From a checkpoint of a small mixture-of-experts model trained on Wikipedia: 10 layers, vocabulary 8192.
Below are experts of layer 7 (counted from 0) of a mixture-of-experts language model. Rows are named router (the router's row for the expert), up (a neuron's input weights, with its number) and show model dimensions 40-79. Each number is 500 + 40 x the weight over its row's rms, rounded and kept within 0 to 999. Numbers have three digits each.
Before each expert's rows: "comes after" lists some tokens at least twice as common just before its tokens as in all text. This comes from a sample of Wikipedia text that the model never trained on. Tokens count by the router's weight.

# expert 12
comes after: " in", " of", ",", " the", " to", " and"
router:477451459486510429563514526514512561568440507494519522575533495521553467542562585462511544519518484474461426496538522468
up0:610576502443506510511512520473476556519510474505498443465416527477615522510547501531539478548486505477418503515501551521
up1:517594511456496534557511482541504517477478471537490524463457502488430474471515496419497582537485536510483502470520466457
up2:469529498536507624502482465441502492545501557548507498488499538473503436526483561500519455530502473546510510440477518495
up3:521444486533523452530505517430531535488551547476557514568418489552521463492529520502456554554538481550515545542521526495
up4:523510440530504540484499455497490497422491508424459440515439535496524476549474558425469507549507403511481529539541495537
up5:478508498529552414498552582507516436468468541525501490529500469551500499581493503517565490574523524580513496437478509542
up6:478517460527495553448505507528463573503543495441496439539551481499505541468467517555522532474494465509494427532509494530
up7:454492541533519489557546529471526557477469481507501452511508496494479473511491528460517538563486427514568520446472601484
up8:439537476452540563479484546457481603505489483472498518575475484551487441563498481516447496535521552426497494477448466507
up9:542482444552455530482454543455473522540508544526545540431550500473525520551501527499417455481489545478443436528526511504
up10:509549508559557421533541532505472470511499511548469498563518484456510423465523512435520525535541516491463471429489551530
up11:484519460469511498507506531485532497587526496549435565598509505475511501453585468573549546532526555494451490420570465493
up12:557506436569473519582458477513548563552548544571545451506463510490605522490456493563544469521499489443504514440482443503
up13:494569482549488507514451487486562499548468505568488547468456463451505470465476498511536520548433570474429478436500527502
up14:452529484519486378464519580521601460536584545538501579497501507472533493443535560455491506525543504536446525510521493497
up15:588554490541502496493504497486485534508535544478490463540495480570443474521459518537477548486529535496472449454483533417
up16:526478513538519507497458523537533545554492527546458496559561513597504437485579520470486556474500458480452500500471533401
up17:524535514507460482507522534482552564424466528501507492487481512489445551492542489421475482445470516517509533509502491453
up18:544460553522506451526524485540448492516496583552492557477465501474442590536508535506475567505467457490451489565534444462
up19:481472441425491467464465539524580515451510480493434570555520506502534498415542502468420454495492552478479499428512457557
up20:500454466444455526535557471519591479418526533453549476461587493532524480492552498523479474520518452510483483537510561514
up21:534499500539492455547465528505478538483536471449447481521544510484501428493512496456449551510491521442528505549479450526
up22:531506498512510500511531525485506538502534475505550548536549517457429541567444472437486518479557455497544472450447542513
up23:464483462563482478529429539497439506552507531477532468513480451531537465452513561463541467509403578495474627531464452470
up24:477526548589527548499526553518524514473451476468518551599494466498526533563490494504532471494507463491544375592506473432
up25:544549482526368498530538519549517529490431526514476554522485510589476473427520412517558500449489552555478504494504449472
up26:529507463426459557479525465478558512528457453568571476475410492509489506504449482420478471590456530525481474541486549461
up27:506447451541507523507482588528485500484587497478581527505508466531502527522537514390519452501489489527467580443473430516
up28:555512495497470467471611412548520569509512486511461482527518490520533491494526489465576549508543472471470490596518453501
up29:470498516463545490525480563502500506447514517554490494446528544489606526463464401507458501535588496544565492536519460501
up30:460495463507472526489501532550543465492513524547380456560511506518409517548505507515495507441513585524442531532554383540
up31:530436465465478445534441512443482520490483523484467510507488496444530472483470579468471488505434531481465426514527534488
up32:539407523550515489537488505502558550616452488510442584467451490549473456490536489486534499537482496514420565570509526490
up33:538593444490496483541475527496449473504456491564472467427495517441475497547534490492499544579592569525472467527539588500
up34:508457479465444499476493468537496551577486497548507487556496509458513539447574479475529566467534550488490570495505507517
up35:528514513542483460505554478445518458495529520606512453532447416431565536507483485569482460550475561557518518462466524451
up36:389428506484526477431542493540526544434531437502530572503482532502532531582503491462511589498544366475513572438504474560
up37:543444455460475442478463523468495480496503559490481512483512465479478524542519479548503532537520521475468556435529512528
up38:471487482559475545551528512497495514560503545573499426513483614485445500492580521526494527471594493551468514524521515541
up39:511458508506533479468485534498575498471551508516517545479493504530562505473524534510574519489549546482417530492457542391
up40:461504508506474497476567478418452458574508533596497537532504511462475511453413552487449531465476457562437475483517494562
up41:551460521459491566511533486392477510522497517502526488579502493489532514513543550469489508552545499519507470460553494532
up42:451420555530443478453571457466467576528500519512526429585457455519496526455531490469494429468506543516520514507543563519
up43:518477458510487554481571458481521487602487573497492541525454575530478453530492521557526510536541553495457570539555511463
up44:491463444484528513520504534534488497497545525462484569473471475519540464578518587476441504532466522465545506540495465472
up45:536503547490545442518480455416534529513495539436525536470560482484553539496534484558491507495460342513496457503450518487
up46:503500551494510474481472529444577506589490545491508495524513473524542525520550528383443504555478464500510486448512521517
up47:575506459535535525580527509537529506487495548502480584536539516551481488526529497447536454473484546440502498546539546577
up48:532521461519506563525545596534519479513462422520535503467429517509555505500468548556443495544516477468553435545473509461
up49:480471559496570496487494568510522542532467514566433525507504467472479492472520358563539481470403466524444606493472481479
up50:489517497509520412522468521454472505500541450450522522435498507488501533486563568507480498534520471522478414496477445566
up51:441510474413567516524476495489422495540573517495502456526486524466470472479495557508471457551493528532508508539443527470
up52:483512468395574463522538531476471519542506495446489542536509498442537512531520530494523541440437520522521529459558517506
up53:555489409568507508508486433526533539443500476593539593496518514566499463530507447465594512526507470522501549541403475568
up54:490521462489503468501545457453585478484561511496556515530513511510570467527533488486514600461497471514544486498476524550
up55:512457556450462439517529564512501521537547482516555469478504479520403536495515487495533478495484495515546572519463490572
up56:531558454475520526474587504505520517466540510499462417549518487491487485513534530480555457535446529498497504527536549535
up57:491564537532482458579533494491460462553512430439539522470442459511577482508513531507543487591480457492557518536453467488
up58:509502462497473528480515559463402489474502499480440517464565540506545467537545494496527513448507523495437470519521481556
up59:519508480506535506496487476604530488562505558516502464464451509497464500518477528560508479500414552516491563542493584448
up60:557544480465483523470457506487518498496463530471464444413541527513588560595555604469468518547443569548542427494454492511
up61:430525513484566486542485502490545430479491469535467515521573460505415537448511543489419571464502511474465480521529506525
up62:512529466514520500517498539503534501549588528508506493436532476473379438544508512429469573546488515439490453434527485507
up63:524457529522492473478523571484406563475480453515447460511500555487472461560528528494536530448437512530538498516510482492
up64:525548497482490462453565510548462485550447509520608535482599550490505474511498507525578502514556394443489502569471401498
up65:568550532496538572511438499527436507455537549460484494481545579517573462564600421510531568465422458493460482543537450498
up66:511489501488496477419448496460446502456526483538511502458494454483420557519449502550424505481505444449492466527442474551
up67:441538427522486470510492520463494469508511545566489483518569544513428490589480569462420509511444542502560499409509389492
up68:476512441539568524500519547484465542560525446542602496427481558526470430443532543483473449454545508421471537456440525521
up69:482536469493528439575413524490474457499523456489534464434541520541552503460450512538446588497540556532515468495563506527
up70:479437392520520514452509497447540566449524536503506454462494530569567440505467525493525501480477480548514483515481438501
up71:502483547430504512496516488455453574471471474488517450550465486546431492467546486499575498423495473504474516559568550454
up72:427608477522509491521525492521464547527477497486464519487469471529504540469509511471569480470535437519514485531461491437
up73:388483451515468442440496563528469507539525470534539448481475477488478503477489493454473512485518442491473489544496511479
up74:530441503495535520589471464381528538465534542437497498510588475506475481394543509416429518529486434528479486471516469454
up75:379496471540498459500449475495562471581511416465500496430514580527489500558528534519529464556486485515502503498508510450
up76:515485510540487463435492542481574497454424520592552607512567478508538513533485535483522457495480452555508503517550464463
up77:500508480519523506538484508532460521483590484569476523588525460489479566585511506485404502582463504423487487583494469510
up78:485477528479501598573454533530505531464484528508518503471505520551471429482511494475505503502481463462509505510496606420
up79:493436494461461515442484462493434486546461501573548466525506485494458562531556463444542505528489451522463477542512578480
up80:515518524471533477469472510553429503526540558498508451505467492462548594552474574446539503484548493496533487505479443460
up81:475555537492553549479559527562514484488526499515500503470494459493496502458493503517509530497535461494475449465466554434
up82:518484544561480513545478475517515535552505532539479469457482428525472482494525531489502488533474512463529513525507504438
up83:500389487471467542500477455496485541484487492533478571486566525463496540432448421484470587565542487514506521523489492470
up84:525467576457519449506451534529551555546526537533517471535492491523532485546491506496518511524495482511449489496553530577
up85:465554535510518500521457535568515501519506511495522438540437428461435511540484490454453493444535516493467426519409421487
up86:513529503548474526415455568532390578475486611465495566495562477501528498497478524500498486434473520462479532496513578547
up87:542449490547502441483498412484515467533471518557496518597493556457513457517539519431541537483534448509459505411516517501
up88:413558475497500528544471574457525519562516530468515483521489479520540520471453535552518479536521497491500527520503515489
up89:504471526526528531436504508494478532449502495414512607526528460484517472492526530476526472532459500460580450492448503580
up90:473557467519478503476471508486474555573513479518558498493470495468567496498417511468511468528516476495549505478489547527
up91:500461545498459465474496562565449537545482530474544527509498511489478483525503509488570535459523520512536524554441403518
up92:511469512525506572460510470483506520514535532491431461469489479492423518508417463466501502551490472536534505542517540468
up93:507524569477505520496470493550539497522425486534498488481504496567444438502529510491533502600510557514485471522536512504
up94:410563429482474483528533469492424534548520502573514503517475520464554528536589503431461508466492501512434534484520423490
up95:479512528473475518495561502544481579474480565421502509525476483470471474475511523480477393528453498507496508540482548548
up96:517421520549524508429506523475511455538523491552475549487472516560469518514462526523494416493511518466437542502530445478
up97:476511502443526458494400513472488523472471443439459531539503473517474562451501468569567593515477552520481480502576490504
up98:498510478540484497481502544477541558527548452478474498609468534476586460494546474482451518538522497394449457527492452481
up99:513493423488537531520462539486409482528489558515485547474418473521601492444573490528504521462544539489485483543442488470
up100:541516474488480570558514470485471521492531508452419468578439497480418483447643555490513516472599576619501488518538512468

# expert 2
comes after: " (", " \"", " the", " =\n\n", "===", "\n\n"
router:475545524555520458530425521530451508422474501473553520512505488535506484463437495513548471600452506545457524527470551460
up0:474460497479619447480525449444491457547512507534441407480488505514528504465547545489510535499485482492520512448548612549
up1:526532557511463496538497536460494472563458471506551496517459519490541428516489568504478561425464514621572496516486522466
up2:517566462437505517605473513498498485573463554482516487412449528493553515582517574427485520513513497530566471567441449531
up3:503478437480521532447547536490417528449494586470506495512490518497501526475585495484458464532518472500492518422582486443
up4:526515431446454501508526521491443432556537483412472502553516492412475584483454459515427552477522488556536561457514479515
up5:512549440521479471469458538510535465559492470575510485533516464532490475471453553458467465482472486498494471388563522581
up6:441493480471537478457489475483631468492554371499495475559487460544534427520548476604549466557529532510496437556487494460
up7:376509544533532552447577571545523517463518512542464514453486511456509578495497454506536528525515563490475509489457463516
up8:466532480537416473514473508532486495452495463475435448472459467435510488579521514477504509443500460561481485424536473471
up9:442550524470480405497481540560525462520489480504453425548473553490526468504524532436534495570517447512495525502515621509
up10:460509456469507448490493495475520534518498515468479578452488562576480559521475500502528535536495438526465480470509462530
up11:571483493524532446506518462467472457520523475486501455511473575544491481501563458535488576494462502538514570479502534519
up12:468499408502507540510534551466490490512536500430433424524496514564532519512541553519546462471440538540446431471564448476
up13:619489513451460430476494508580539463518511466513490468502490453553572473500424536482523574511498484503501566544508396504
up14:462526490473563593516496526523493514514512415523498430564566517527485551503487566455497497480473527502504427577501483499
up15:548557521462428456509503579481418591507520501479475499502426536478486554490479458469519424533497417472461508506524570535
up16:481507475525523555570465548405444552520520530519459429493516461472453449526572510494501514530565476463452493512518460528
up17:511533496464515450525528493511492477421457491437511484518478497566490512480533617514477518476475416473555501459514477527
up18:493459509528502501506517546449516503588525514537506579491414475517495449433524499388495496534523446585462554540510463519
up19:446541541483505418566508528509433457536537543545527475490528557480540471491528514510489427453578469484552499512425448469
up20:477488543453555493523484487483448513539502440573540525500529415532463466547469537466519473560448529508522473470454514476
up21:515567510592504486582480518430427563467568544522503499545505526560493448515464543507450454545441463561446536464490465510
up22:531509517520469429494548509495496489523519468580502505491489427512506502532507473485467466492480562459526467493507550430
up23:472537493557448434547436503415513560587481545558478506496507495528577535489516438457535551497547577512377512554460471556
up24:524510554490498530587518539457459432489502562527490505549447477451464543465491587498493522506526502554478515533446473536
up25:497533425530469495429497404486541482561528475556504499508499502508524495438468495462527480463499532514504504564422488515
up26:496582545572548468478491473468479519513505501495494439571499538608528511540548535501462464453530407521486528520462539504
up27:461508541526579502509488457485491487444397510517459473482500463520591530503528484458543505451519537567484559467403474490
up28:551483437506525457619466494427470490516498490508464451552512499498493488502497545553513431511501565513504597436534590530
up29:504523531467430524543520458577512534517515521499539348500477467486471533503484514504475572550475427469457481548555507452
up30:555516521509420482502508457503402527508496499560470476499484473486462495474493483518526499456466528536453485545515460488
up31:414491480555446544513486553565429507515545438479479482539499523533520554491480502501498405508454523544482485580436502488
up32:566505502547532492465503546385588429506507525467457497546528503430498449439532500521494440520500601519498471496511493495
up33:498531513586522519587489518537399560493523493522502542516565505489459556538480538510586519468511548536492420471472492512
up34:532465441550534515457484510487516433463542566526456512449465518502511477527533530541491398579519541480472482525393483486
up35:454509420524483488508491515509474496479511471513525541494545507457489481527489511532481496503447532363470463547527453542
up36:448436459416500477448486458453549430444529474632539548535488475484438480508531536477556473450479498472494472494558549466
up37:425521460356499477463509562563474471470522569502452514512499513474527479545495453521559481475489563512502516571489552382
up38:473485465448484462508499425545494534506475542464446498569469502518523543491435473479495571399529489509530518476568493523
up39:491483506421500502534424441545487479495493509560452436486484438502491526541532489497523452559513449452564475426471489499
up40:493530474500445508517480514459461530476526498459494456587417541494536597442486458535497488497386507505602515471472517480
up41:518560512472498477510533594501528473524492496458441479480488552433571500450438446586477518444437538527456557468565472500
up42:465515488422495478483606443517588485482545548510513523491483376461454539457519474443512512502501533411482567502525520501
up43:465501443511505501539552535508475496458504456533440492501564462500483523514481501484467451501528474435429555439520481540
up44:451494506472513514548587521466469472471498497528560484506481510519482571499493446494450461488502445476524446501462498507
up45:504546482514424481558462485537488451522518526577515516449461478569459476528588500545465503538555514508552469439528566514
up46:464547466474457468467504509464519542448448480459538472529475515513486464568477498548543538545448471534483491503459485469
up47:555534529527538474409499508393579470474489530536490511511457493482480564499521491566478488574511450544489574484524543539
up48:574437522538498478470518497477442473520493515521542523456527528522515489477469492483500499507537518553528536469495587525
up49:538546449545566525500501518482494503521531480455530475464485543570515423517454569552505453475489469437486461514526487503
up50:512460489493518512498499483468557531468533499505538555565511515512514497493475435373480534471565497536545557594450525445
up51:480524485480498485483496535428499552552495394534522525465468616517483435526489483462449450456573503541495501497538517499
up52:523463486563504466508428468505477489544466437446447525456551489563514448460494531590487505512477474523483524555548510552
up53:566524457509525569498492467461497474515483564522470476511461493454476558490452491510483485473501625513418454410517484502
up54:509522508478542469474480437560490540515499525524491466497459472502574479505546480470510555533496487476492543505503448514
up55:569482442482494528516536506498542467497523502492514549529522563500525502490473515502467461550495459608545490520457501525
up56:552523510540451540513356465461521470449503459544425505519474478488474520411481515493474458506510483385575521516439475519
up57:512410482538500469522498454474532559482459479596473600466502434499533454536528532496496500522552509519550465491479496518
up58:445474495471512478505471459521471537469477486515440534478509532505461537487472560515535491486521558509522528443566580537
up59:460450542477413528490489582534524539490538501496552523482463372490480417479480500489482563501449431471496538545522468516
up60:432590434473489513453478479484552459481375585526487535456484523469480543500494485534511556490479462496578487530568465504
up61:531541486533470532557525527487524539634561476534410492558472426494455530505568484495517475547507465515551493514472532478
up62:487551477469512485538526507476509511512513508528506448530495518578540539425524511483505509487472526489476582533451468531
up63:530477513515556489503498492601512498507427492482450516494484502504460496477475469464464468471462588575608470439515537466
up64:451503534443419613465491603541445598443551561484500527524440569485499509514462532496521453463507602539494537525468504498
up65:515496479479570515539550526493530463514527475501509541457424488525500490419473508445493533544469532561475481412471540577
up66:521574576532511491489473496446492562430487502515542499509430518428559425509431510462483454534521480500449467538427498581
up67:477488427550492513481441532455510455520630513542426488526428532525507423474488462509496485474543486462501450488453553471
up68:497448525404452534485477494506488529460543547446500484562493580538536552440470487495549485548531491487509493522507511509
up69:408581552517533509464505522504467475485506531472473465522474548523491488566567467491488510452549457521470495564505503483
up70:523504487490516527549522511430608449470511551485498589519486510496525506511522536556470500532484520508487477476533541583
up71:476457526471564499512442546522485565523467579468446423448458527552498591519523530477483486531434532491565494511536480579
up72:486424528506528448520456629438553535549497519499469468510536465510458517409573461546597534533540479479457511460509439483
up73:487526502432555468493519514495534489515472506519582479552472444467456520542474522470496577564497536492465511587485507510
up74:481542530471488413439493516534549541478462506473527520478452498514460528485502446502489553590510558464508543475522556524
up75:439568564478494462506474550382523477572512558578471498502449516514432484476515521471492526501515578529496424461493554521
up76:483574533521522512515459475549551457569490461485543550467544548466512492522502486457408566508462474465400526474530542564
up77:560543464506526437483549463531469538511550472547470523512535494435479481464568490484491502526519583534569541512533597517
up78:524512548513557446432553514533476502483504517538590488517471477480446496491522461491520509422426480521492536468493534546
up79:523486483490534461463464480454475431536498487441516488497474537463549534562451482509447497519485459519453490505516496470
up80:407429582536585502500510533433515472522473488524487396470473476539463477532528468513417480447581495520481559495493501454
up81:477498455465491522519478477485478522437483515495563466477509546495573530459482575579489532508500449479581476450557544440
up82:580528496517430436447488525526423541413521574469459457492487482521500509532457497448422569544430484455519515492466476508
up83:528549522520506491523469532495529586557567519459451468505552484574451474551458510435494460493493527501532544526499523438
up84:500508443538467459507543577505422534429530492455498516496458460450507478478525543429437475469519486519532435444494543512
up85:522512440489476514558452503516558534437548511488530509506510494441465477477538516553498511512506517590529509474494544443
up86:513467487558507519456509498545527535522454545522483527526456575404487519480539403434507535549416423497495457521484501444
up87:515549429505494473461459536514486510456462546495504496509516483482522497461474521554494526593501458545473567404579535528
up88:519529490528488523561521502406484563480488528522477514454503527495397477567548490539536512500426465505527513496440495504
up89:512553499476484486495467490495412596485458573459547538539487535493550538547512511502447479579515458508547472541477499445
up90:614492465498524547524502502564545474496499498496504488441494511509504453525563546519529434586435508508496474482558485450
up91:552524461468554504512485496491520458529528500556465474478572443514521486559540586487517489562513538544506483517475464511
up92:536538540448438519483470510527465535422471581518472506495449441527463525484460590501511435509534475520476554582499573576
up93:552444398500466502525563536508501476429495516582539579524509569559519579469486490530537518506448480500531464447522490491
up94:532538423489456507484530574528446517386510522557474516492494553500518544395539481511536506516451569465471437439441476529
up95:488524500549499504472568503458492465541531526546527533485551514497527468501468471539500509477427475470529461503445427472
up96:449491550422496463459501494489526491497513523490487541492506511511510561512489482512559551505486404601462489480415458560
up97:473466551506510525429563517546451533478529499464554430512411539485524539439561452571510482550562444552535505502542468465
up98:524551528530464554561486452456484506523494465610507476452474477508462471487550477498567491513502525529529539508467576586
up99:437453558518497556525466487573471504493538462523461498508485469570506557499467424503532404526492553512569497519500493477
up100:579588535529492479487478511474433501452507502484510522473403549500477500527444496518420509514497517544536470540457463523

# expert 53
comes after: ".", ",", " \"", ".\n\n", " that", " and"
router:508479475585493450463439510555527440486472466426567429544555494532544521533504541546518480482495514503580501576490543525
up0:500533521503509512500555515510516558498452525465532456492460602491530460550472492501487503490523431426503481520468458549
up1:458535479550511484542494451463515485501526406563479508459530440576440546548474547474519522492503573451446530574464446485
up2:519507513490538550492412482517477494500515553557473468533500589487492515440480490536525507521471531423530437448490506520
up3:429584499492512553494491437466542527516500510508503549565478500528523476520468462498530479551479589508498568472519475538
up4:508509441464477483462557505475450470459493492505558566509581473469533469539536481534534562456469495505524439512485572514
up5:462507509469532541509513477481469481519536510516481492515523527535452543470486467511539557495435498481552547580563512507
up6:500453520522556458504495558472478509476530486479500470514505534434492455552496490455498581477541529541506449492594476488
up7:537533403476478478510519470471455526524496480483489476554489451574484515403496456525490510475443488533483536507508462519
up8:567552444448505475484585469554434549518522491532450448464459535452510531462530437448434455540529499452417454510460524495
up9:530490529508470470495545504456475556446471534544526429531535474445473503535518508514536511570507502504498517545518515527
up10:494550515548545488397529501488550535490503480506518518481498498487535481411455492550473507523479530499568535476481480495
up11:542508470578537501505479537463541503485515492525545566575464502506558446529453476457386410483446464515537440446452475499
up12:438585487458480451485543484577465514508527531470507528531513477502501530492478534402497466489495629514529456542423499539
up13:529486469474533479411571444423449515455562480504431527503525479502429494517586561543510519463435482473462482520470446452
up14:535491457528459539493466515539468476515553453535424544461525454474459495453478517497461479518513499545523517533542481462
up15:583464439453466511529504501537498515489485451522530507507440462465473533560478529531467519528569472539478488528517525548
up16:580463512562580560511550509536488514511517467507523529533496523503526434501531456520496581505477435503466511452473543465
up17:544503497483510530635477521516494485524501441508568451522518451495582536431435517497407523522507424485462606498560454450
up18:550548480546424497483512494445503478477522548485539559513471553530515502572559553481471551503481472533604538589477505488
up19:484500475431403458456565494465552470527497460452537474463493588503490521430508558542533487490525466508512450517505521583
up20:477587472416542513529462559485491524476561478553476442583531492433545501478499399534490569427545529488545506454474566551
up21:527513401495501453547521528501512564468467538533471521449514476493532451566431487500521602475504544552517533498493534529
up22:512434542521466512498433518520519543493502541508543521528430552524501489451505507483479490553522507540490460472471449523
up23:542459462513426538469463456458487561473509503477527526502517563532593574507526523473506479471496484498450551516499462486
up24:498437469592476473490520453460500484430502512468528454457529458514586521424530472547456436578469539515575487543468530502
up25:495585529489518447490504539504455518454448510504505478478491487528512498461458487489499525609440448533518514522496524482
up26:513532442488572484534491484502471488507488559505534591545564446536579504557601545457464480496512496506458543576494537529
up27:518499499501485495560474520516557428505483472472483547509505482490463445494504534496503538501396468453536487498514497526
up28:532455500582585463563518549481537445499512512576518521512546533598464516484492429474506505554522434500573556418489487531
up29:522558452451486532490512605468476492474470464483529503603551596459547522477516543473520517476465493521570557492543565558
up30:470540507489507407470548535512541473497417469587506553488498498528544573460483483518527491518586519536542562479510460448
up31:476532505518553469451471587487514486483487546498495445509468548495492485552473472477475464475557452484472447562544509456
up32:543477469478462554419491520412527453454531505577550408522486570561508529501477437476476424565496503518455561571452525470
up33:451489533509469515544517525481475479536483514480504491543426497528517492431487519558553500509483541530532534473533555442
up34:510434508481468451386509532471582513443557456520569496533479529600401539533563527482516522480561468486495439522507546520
up35:466414449550519537520487530544501504467559471531446482518519455456508476466522447441535561525539576491431476512514538525
up36:530548422459497560458438528496515521474548481444520449458550517470512512503595466569465508529497596524526507513485495511
up37:459516522495514535465515481469530504486506498551414486471481555456562459514491487471443518467583442453575486476587469507
up38:563505491531496576522540558495493498527457552506519511559461477426391496381460531557444489519437555502482498487439487455
up39:431466471480550529543503426543486489546513586444537493463542464450493550474455489503514504499479479451408458499505525483
up40:455539486397534501470463443478456538476465465522510490457510479479522533548483525496537509489448509498480443484471547432
up41:484518517552464442525506504497473501468551427490512435532449460509519492557575530476459536557488534528486506508555503455
up42:509475465565514552588517583475434552540489539489473544495473578457478536519473571443462441541488478540512538453478446485
up43:539589429475500514524483525487568528472494531429518537542483508545592595600525503435463472474477533549435416532496514557
up44:492480528504501474460577571522525506512427461607541519441527530485466498481568471486462474551496507482427502504479438541
up45:486526477491577513504581571477526541517465597523451471471510590475426465503495532461460577485478552510529545423560447490
up46:487500531468485494486555531515576548509481518524497499503459461396466528499512498513516548554504544469530509503452461493
up47:507543594542566598492480537527531529496461464423487437498486520474531612413476478539503511532502482513459448521523493551
up48:531584464505531575425451496530507469534453490553527523444452445571554495502460497504541495494490468491487519483452555543
up49:525566485491500538530481473502486571484584493596430508479486471509467468479548511481491499440482491479477464501448551533
up50:586513481495525406549469509487509535473544490484515470532443448495438470525533498526462458543543524559583504580504533466
up51:511457503523451502513508527446484459480504473470516527590528515511538490528522542486573497562496548491546591512446507506
up52:501510478494555530463507503517460519495466481553527514478496449516530521437552458490481517453453575518491484467489593509
up53:587572585589516542486510500483501510487495509480527465547496465511431532473518468490438533487507520508531491537460517505
up54:532510577476537447508500475560544505510480513419434515507434548467533493561507484498518545484579505511547535490591469514
up55:486507430485501525477447442528466515531458497604517477523511495500484455426414455552546456501547442473494515521530429508
up56:401473572509459455543496517481465475486495587522526470498451576469456483470520487449446533496477513530474496475465492462
up57:524479456498510479514498540554466523517485470496474441498535534504531445486595480501441521560454552459491529548482546533
up58:489568552459539442392465550472474466532549499510426511489433532500502494527531590535526534496511514508472527493506497550
up59:522542467598470523451569514484494511586479545513480544497488571545484462436475447560506514480481493549535433542477486533
up60:428472535482588488502606522515529515534501485504443509401443482483407498537503494527437490425578470501526570471440490472
up61:562438544475522494500488520436448512520494472575457477480570451569518537490524477493466492549520519460522451509476545507
up62:496522477597516490395501472528534522466478508530463480456580534513460493434491464470451597476518471474446500529461494535
up63:569465407476517516565486466472524537501535541601497512491521514502532506539462545565469494481529514544523492545482496501
up64:471466450522451478574507516536559586428499478573424556477551508485504465544532588551471501520506528495553514548491488497
up65:545568494510455467438463534467455512502417483501509479503441527527548582464536519465506525498502420462510475514464508507
up66:513520528541511567452504468513450534476508537500539532478448533524453488553507454480525491490566496512503503551438553540
up67:492526452482521518445422513440585506423442490565487601451514532401466524442509438447480576518479508468511491531507491468
up68:548510497469561606482512565526502454470459461479512484475568505474548584545438554430520392521478504524496480548490517473
up69:506480485454506527547546546545542436474446521528464471462540580493462524541516536481482474610496495464555448464516500479
up70:445536475529487578467500511444493504518499520510567552521476463510572502468492548498526508461500473502493442426512471570
up71:512517460455514491467549525479511501532495476523531504484449514535534474544561578493475514408597433488464499456486481456
up72:451538524497443508521481470460474587496464461422497479518552472468536507510500448509533471388480515561547527509509506549
up73:477519553588511479408471493499509603442474500524501474493503432503442441478516438492473502478521509545494503490583468524
up74:583494488441482470525507529407490555478591457560527501484518483588502517560456453425480502485518503488510540518500455558
up75:511520489589506509506549521461479508471457493487493485523476486491565569534535512479448522500517474536522517538568513541
up76:517574499500517468447539519510492536462615487442502571463528531539505478478463473510521495461419498480493485507518513400
up77:563549450528366537471522493543484471459499513482456460544500495551506596509469532495429524482470522508477503450485525551
up78:433529478470550556524527485488466392475506490553566497528471484516500546580542458443508513500476505485579461515507464574
up79:438486456485540512503511504444490500451453496514521445532507544445521498548462508539454505502474447520417484477472512526
up80:463536430418517507509494532480487492494479451486461512476487480477472513435461546478475490491521521475552523432519525511
up81:559523498563430454460473508479554512552521466526495536416501504500485502609527457564499545528522498514501488579429458521
up82:499453509461504570488522475488522472490431510535494439496578515523448518476433488499489524508514456392468449503481474550
up83:496469487457515428495518485372489541564556457496446492473458432484551481511503514506532557470491528496475549503489535505
up84:448575533533465563452548465465535523498559514569512470531569495492561463486486545479464548494489450488523482487419570500
up85:451540566517525451520498488491479495542549517548511480529495459529417452510507467574490543520470562538568551473490562497
up86:440548485579486548519520450494540547524510468477519489505516520524461488489505512507497504504548570526502389470482569496
up87:501460488488506584496531495478449455449518500515544570429485510553526518475546513481534472452536460463447567489540528562
up88:463481467455530503486467527453542481483490531498484515508525509542443461523446575547495506528534501493504529484541560547
up89:548505502425555505512514494512511520510464530501505478493464473542488421520485567437555510480498512498439460528512478428
up90:470479446571544524438428411460437440485531448545419520547456450498465508531564535507486507505468548525536517514540517560
up91:506513448460534545502511445561497562535530535486582514510528500484452461480466513526466453485614441457530477471510461469
up92:463467459479489556542453509449506488488483531489528525548518508505501533504472537455477489512531500496453556526483529541
up93:476483592548609522475514455540505488510502510567431506520477557533441510520502477527508480495474492474477484514512508489
up94:590514459508541457521475464405499450525412467548499511477489515515442653520473535488559506539467504461442510541502453473
up95:416485539512508522498469492506436537508579495451417518535545501479496546412434578487507520486482478427484574474542548494
up96:486437437470497476456442540509515460488501508503526442487532525494494509487480522501482501527508520528453509499588480539
up97:482459478542587516499509469451433459500573454567499511504549463519540552549539568485553455454548589509524544502508565539
up98:568507520507528472522545577416548440495489476487474529516499537497494544486527510514513495513598431472513497479556450487
up99:489513507532475490468508529455526497525508510443521472518510451476457511556513518420516512591443467504447490502519487572
up100:514493432437543481525450566471470511512535518472462552551534513490440435511526495518567510498499479503525496511504499541